Experts of a small language model: 10 layers.
Below are experts of layer 7 (counted from 0) of a mixture-of-experts language model. Rows are named router (the router's row for the expert), gate (a neuron's input weights, with its number), up (a neuron's input weights, with its number), down (a neuron's output weights, with its number) and show model dimensions 0-191. Each number is 128 + 32 x the weight over its row's rms, rounded and kept within 0 to 255. Numbers have three digits each.
After each expert's rows: "comes before" lists some tokens at least twice as common just after its tokens as in all text; "gets" lists some tokens that make up at least twice as much of what it gets as of all text. This comes from a sample of Wikipedia text that the model never trained on. Tokens count by the router's weight.

# expert 51
router:204144136089115181195178117176152214135104164113170091180148163187108122174129093184122133126073120066119170146145098124133094107184122076169152095151174129141124098145162084142167167069110133118148157130122085122130175124082071109093151105150094036131162113132128140103122067122144079089152158122124121148145171201172176096102161112123127098136193109093132121126154148150126118110174129152144101153135129077136089120085093114163137151140169156106163158145099112141169126089100169188131139128158136180120104139077146167155162070147087131090163102153145115128137097088134126101
gate1:133118137139115113131122160232101171109157128124118130156106148104103126168126074170094132119095145110136136175085117106144119099176107151069180094097173070133124139098116209125107093116167077115114184126157115063108173138133134129141091160141071151144153099139167071139042094075117148100136142137114121125181110102138064121089109103171094153183107108084095121143148139233107207135222115138147144158099147171117074091163123125125130112184149168153116141124100100139141112115153142126126086090164157087095106155150135151119164128095122175156058118130142103106111132106103151097
up1:077100122157049120086076169130103135127167098131105118099168119136073131101122113133092102133150169057145141102131111117119100077152125150117159095147162062151153098092071121142078121134141132071095197082150124144108148147172186145154121135115137157096143097129146069171093194108101168127095155138118142096184110085073051081084070104131137145120152151146106122093164141150078150105170115154129151141149111190151067074122135153204081122117104120113108101108124142127174114100153121094103086077166125101115101165101102128056112116127162171157112125106066135071129096115161146073
down1:128105110149105103098132145140118186142128117120155181067107151127139111137114129085108168136110122146134164096156111174087130094131131180088132126155102136125193133129079095132149095114148151089132112096089130098108175135126092162128142077100122106116118158158137107141128119089094111122015112129129159040125105000125109132208116177066131137067125135163121192097114160150134150145168140169081203083119076151145166092132127148127099143127157109125138105124132086156156114144169154121133125121150131171112109143124119177108140104132172180145164084107144124071089114143102160122
comes before: "- ", "==", "The ", "In ", "== ", "==="
gets: "\n\n", "\n", ". ", "it", "ent", "in"

# expert 46
router:140119152074130148191148119147176124085076159084156118158170171170085125158136112141118136099082141071096157118157094086177111093130099151158132139093140107170122136158163109115109145087115104138144157145136124133200145097077112117085131141198134059104134064050140117095094103143119126108159100155117108122127130232173152122125166071130120072170149090078178165133100155171137148096143099116177157167161159096137105176122085123164178148168161159154141177138090106140107164086128129151168068163128200146124101108110139143121141111136117166099140180131147072106087182070137130127
gate1:134190128115140096152103119145102134154114091135179083108156154094081171151176143154131113133127115060221150093145102114161127147171161079137115123122113120106127176162151090176139167148090156147136149118181127115068125125130154165095102131107138078140129102136157124103106136106134103099106143157123065143102129118122202131139048159151107112100139116113157112122131069134153168101077108170087111075173099105236081109099112111161124104093127187118157132038133168204124124136132146142118119197153108107111091073072133117131129134124108180090171163086115158094084109105101191134
up1:151148117090143189199144103149173124191116130110096100085150110102110180124172112163097111115127156098205105123120123149168136135137166128121133126130135094072121166127162067147133177134075139151143120068131099117122057118121150180107110122101160078176190157134132131174125113133143073142139156155149112116067132167128099177144099132137090164079143150143126149104099127088183140119075162091108141135117060103175086131135077102160140092093165161099104178093140180146120136074082190181132106183134116117159087045105152129073149179077151111100128164111160112089091105102104162157
down1:095171138161179126111148124124146020153113113143160145088137110088171189151080156137101151135117147116136085134081119117125099077106103177106104085186154106060181181175156152112157156159123117059132138168139106140121097064139093110114094105136101084146115148127094179149111109115137105182111123081119151084117133131081125155138174139090096174088117230111179153084150172110127133114149090128074155095175118078145108119125162114093118102067130103117146192144121108114156135084156166091145133168128141106136103139168163094144144115104139154097186110124144089100071111160092179189
comes before: " ", "— ", "1", "- ", "2", "1 "
gets: "| ", "; ", "\n", ":", "/ ", "_"

# expert 59
router:154079169107123130178180119187161180090118133099131126182146158123131103186107097155131109116104134075081153111133089106131075070128127138161135111086140140143092168153165135093155138065090078151154178138143117106173153118106126065074154132153102034152105084106166157104144098129144153079129124161096117136110171216156155119097161136138120120199134099065146135117128129213130173093145086118159141133088182084113115170123108132111117130154146174137142190171073116172142156099122123169131132142152190110128111102114144115151154081131083149084103161123188066111117128073136145099
gate0:110104130098119150156196138138150099018148071123097129162147125143215138122133177121140153116102078149146048149092100119080127153138126167078175108104161144128041136098124147118142141088130099127147093107147147146114175078159130106103138153143142142140126104117143147120152083136070103115128113130096161137153151109132167100120141120129165143134106107061147183139154129130148154189113107124203112160064117129090138069092058139099075109151161174141152165095106096173112168099089195131166169103133158160169103167133180118158161111133123187100099163125146116112152180144147177059
up0:129158120141176073104100148120102118198126188051126087084081141153115113145094165164135121131152119097135215082125197146171186076090045118173165163163156111111168107144181145105149127136103115156114199176063118113099122125095089161147124109128116134137157098148111130126085162130132176145119123131095099144180142125079125158118195111159100115166111191125100107121083110129147146078180157123108127084180112114135107186163126126104187112109137131136121093153107126069141107142170081133204124089125134076140148106112067156110145135082128088112160159176109138130147112118131074169
down0:101121143092032112204175099092144059119173137171071082154092126130155130143143130125182158116109102129164123152140098135126103164133112088095113110108150117190107104156159106128125149033140131142090104115103144132145102165178112111175082112130121150111169106093184117180121096153127122105109064090133184220150127108157152166113140140164094094070140094114191112067090156203199103126132110154125141147155164160092147085155123138125136085124105132114107104121119117125095147143112131197092152119138118147121106160117170167153121099153126119159093126098155064143057167196103134130
comes before: " ", "The ", "In ", "He ", "==", "."
gets: "| ", "\n\n", ". ", "\n", ": ", "; "

# expert 10
router:150103117117080152161161147171136166096091150063159077180170168117118145166137105154147140083107144078124159115152060117153110135154108145164157138110122111168098083165149056148140127094077121147158159116142105105157198123132068115116093091145091025121167108096198119129093106123102053096155125130132106150106155191142145094100131083128093099135160083098157114094164166188146167111147112135119100148137121130148128118103081101131137150166162147166155163173146118151106211138153161119167119143161182109103066122078123141180173067112096158089130206122144121127137117111138162108
gate1:159137155157139168090088111142170163072162076102189134117065104106061126115173164167092102128101131137138178124097206152165128136100076122103136064099116098136131143126088102167117118120133095158171104098090095112140083119078140085122143148180202161129110157102153121119114164159100160153113140159118134133076153120123166139130133159111126127195083115111190115132136081153092125116125121122115098086115146156145127154088160093142128072099069088082211165130102056127143119135117108111122133118178111171157179119176134105136148114154062174120188144118091056170162173133084077151
up1:110131109105094161157134102117145178179121076136134121071147062122133189099116117113109171162152220068137132103118143190142141150086142150156090174114112164139077128107148119120101118133145102119125139140181111121151181173113106084149071057148099080152104098131091115123117109113085148131103145111134153116138110141093111148145143136132116093137199204151108181120153080126070128129121097176101167113136138125156143112148159226137145165137145138179124075131097116143108161130103138168149127092109162094170109120079103157142171092142092148157157195065151225106082085135150116061
down1:114086087103125127156063141132143146107146100144105125114136133088148135160150101105164190125095112193092153085168110138069095097117116154095133168187093119145099086129124112099090054132060125130095094133118085112131090144080135160083167130142128016124139124170138122109085128118156138109094123125133156092131166255150198085167125107146087180149051128166128091139116118147093183167112123102146150137095131106123128136134173119153101150101119150131117168141123192092133132130133110114061120147163170114108169134186116082132083088109112115157133143099125096106122087149143144104
comes before: "The ", "s ", "In ", "He ", "It ", "t "
gets: ". ", "\"", "'", "is ", "’", "). "

# expert 50
router:150121131085099157130142114149171149114121158117165116158154122187073137184128102166126126090050154067116133095137105084162110091114126122143117086110138090160091120188142108108099126109086123131141160147159109120165151092113129086080131111151128061082166074099156125089102093167133143106147086150115133143141160191164158086097125102178098120160140096072186134149100157203154130103147080103167143190126146124159115133111107102161140183180137185169131186126100098115113165065145146165145068125120159115092088134079140167150180075166078147110136163167138061121078155078094169105
gate0:116119143120198197136177175135125136105085159151146152126195157188106116146121147165145083151133171149079136142128179113111100130138140148133150109079190148093169135133165141166162098141065136167153142123157160133116120096159138072112100170132114085097113166148112131090088098127070144142096069174125110132154141160166140096151164164142095113156172129132164131135112140119140153089145167000134119129125096094111081117090119140152180149093100133177201153112091148156114135129216117114113145135151110188163185097112095153126100074126140129135102119173127110122157227123172100113
up0:111167151114070087120144085157093067126149156071159098108072119139144104107134120086108142075099078113187107102151108107111118120121098123117145157116146126174090105112116088113123125132179111083117142122117100108119124227146135137146154061132154193144144099061129079125176183124201081135176172065117112131090129076111076147102111097107151145113102081140109130140180088137134097117154130210179120173118191140120169168164110130087073115122123129093098114127097139140158135120085115116147122154077174097093131173127183151079094169138132178158182148084141139123156073152081122157
down0:192152092141097140139149128116133155105098142112141094111136070140103212174129140109152121107119074157168179105099154157157098088142117139190126111164092131130097141125071150110146154086103148104082143122111142121101107103148109112166127108073109148110219101194137127143096115156134068071151120108116107218134147155142162097150059134199188184106113127147136134167134150118132103074119085170103085153093109168138138053099172085124089086109158201117164113173153080122121132078099166199136142145148153160129112133120100129126111138145126133107135099146064054138160151143109093160
comes before: " ", "- ", "See ", "History", "Early ", "Team "
gets: "| ", "==", "== ", "\n", "===", "=== "

# expert 43
router:189091159092105131162140124160145180101123144132121099159151123154082104151125083165126109137078153101074154143134116122149113085176118144124142109117174123143137129192155140086119115088081128120180177136155126080166150066116103130095107091184108071078135045119179138138096105112165107119156137179129151157153152226168172130134169076157104121161158115090145145190106148194115128092135118114147140155098123098154115158083100133193183164153177154150166163141123103154112132085185144179184090114140146092047082084119127170112160109154120108143103157160162081117137122083132149092
gate0:167132131145073067132146114148107188114115103117070157202134150067097140171140128113109171173126105129083183190132142161096116131104121125129138156158127156115124145105138095160114165136182127161141125059178131151117173099137132099163122151149064145171106144138148124154046143103130128079097136178111114148135090135101110124079086152104183098199116137109197096103070172181132179163094055146180114142093106124160104128111118120097124188113154095073110127098111084157142102110165185145168140041099068164150117133086123090119142135117177131119112133127156164097146134140140056124
up0:129152131155133130134082139051108140131157046114104104096126063164118126116160118120131135134179128129144113120096128116139159154082134149151167147078059133119113098126069119119113187151134143126065095135130162159109040144083083148128168209130166119136099120136112129093192124146127130101129135119118103130082115169111166134165055131122098079031118191175144078098159106070226149093075146084100111101129169179117085129109156110113105164130090127097080164058069137119128165166094149115157140142122115151129132118127106132135074129164162091128156118146123109106160153147090090151
down0:092100076091164148147143128111132081069087198142169120133128080092148106095194130152143140132093114104095075125086104096132091146103126094160095152109126112129134110118160157205140067103115109118107107153097164115163123092081117123126159133158134175113100157077109150106201102146156153160213106163050107090100158136133134066111148125132141089185120153088116168164152105104128163119135155113153144159141188168113148168133147036167197130114136160146110106158156139107094119092092120046096120106111095083111165149109108088136166148141113115071104104134143132118145128163216100165
comes before: "The ", "| ", "\n\n", "In ", "==", "= "
gets: "\n\n", "==", ". ", "\n", "== ", "==="

# expert 7
router:136137143075092147186167120144150184100094148119129120140159162156070149147117120130141154083073154096081144125111068110151108075122127110162160077085123121142083081133161104099141138083094146160177148183136101128158147128115095109083096135141109054072185059115149133054059123134139127101144104148119114138129143219160149150088135108117097088164150112052158126134134158167116197116151116136138110151136127084153111146076140139179128128161170158146164163154118144106105147116150139178160044134157170106114142082069141172123168095177123160139139169083156088132111127050126124098
gate0:148080121144104100164057170113128135144109127132156128133121166126117106070133108083132130101132122132147104096068176127074097121122081113162119160182117155121124072114030114138179156107107087088117144156137167040177131122114128098128146154138128159130109146141088079171071124094127140182108092220134119127137169119106192113134173113152105134142120099162119129101119132156134102155143097122155126108075096166108117143221122131207207119136141044154158151127127080163138175158197150157119179149149119103152087145188131184137134126134114120083155102116137117108101144095136149189
up0:116117132070143089120114143102129152106106122134137094097153102095124091035138130068160190146135104134095095164064111128059157132114110101175136079181085135107143135144127177102150136108135164104177106242132168098138092139164145092101137173131101087162133153107086091150034150092142168152123112189140129130176139118115179139146176093146133119147088096084154092099148100130105160168103078165162110103134068167128153082186146159156183092111115129156190141137176140093094166138157142138082118096122142128090101123192122137105122154120159134109148091077170161145106082124110128143
down0:087176144087098140155098105170203134163140167131101126134086122084118146111058099135130144168122125174052061189118054116112123091120105168055096096154111135112173116158111148164108142142127093152162119164163145108147138110141135072108143183126125109090113165134041122140197125097142125115118171130154112131062142157109107144154041150092154126079149137102156103089174089081147104137049122119149141128180064081098163092149223119111078093167134142141122114116124064099112155113141103113105132139091122111131145101137107147151112092161145165113157177129128134173116117119152093123
comes before: "| ", "- ", "|", "==", "= ", "The "
gets: "\n", "\n\n", "|", ". ", "- ", ":"

# expert 29
router:188134166121108186158127136186126181121071146108156074187168136154105119117123127159134145090066115072129142125163091105154109101179105113187172114114164140113087147113141086126165181104101079150136181158090099117134121129104094135095100128174081030098190112122166133083116109134125067077179105122083083219121214176172135106132125115168103105185159134104115141137111127119123124110160146131130094168092148114105111124145118085123144140148138159136170148119105126120165186092116189174201103118133183129078112082108122154181147088112114137126120152147163133156109165131136160116
gate0:130126186119105155195140151107131135081129124097144156122148124174140037108196119158127198123159150143131168132119165059081093113120136089100147138137131090176144106148142132119166138141147114072101133152092100092103181138116122116085087174151134122148161083133174135175183129129097057156238137136115120084090145146124114134125126124169142113122078161134093171139116140174155169129154155100105134103082128152106123154124157127115192118130207102155141202149173112119135129108166111162195150119123165119081155110123088177153167150120140133070159063134121143136149127134030112080
up0:163119121135173117120098162115131129143144174096076075160147134122116200149057118116152113103102088094142081131139094149212178171163109166156099131076158133077080104128126095109109150097119126213177117115150133162134095135102146144100164078066103116085077143097093162087090104141125153108096115135127117184120171117110142112116077122141094136134172099150158126141157155087113117151111106179143107147149122095152113084123122120176089167130049121081118105143058131113123148139073162075092046129131099181121113121151102116085096125157093122153091205091176140099167126097196161136
down0:093166156109074158082097132137150135110099059172091115101105058191127133191167089140119124143125125130154125159121173123165110112110109120144063087161137073145150142096078097097142184096115140114110155093126106153112156115157143096129167146075115164140152076066143111128181126165188134083148142101125124135094121114137190117119186096120105127109127124113097141122082113185172146153191109065161166146092122148100122146111205105155177144088157158140107188135127106098111139129177154132147099085135161087184113113115161210160158111114046133090122106121162081092109080124098190137
comes before: "0", "6", "5", "8", "9", "4"
gets: "201", "200", "202", "199", "198", "197"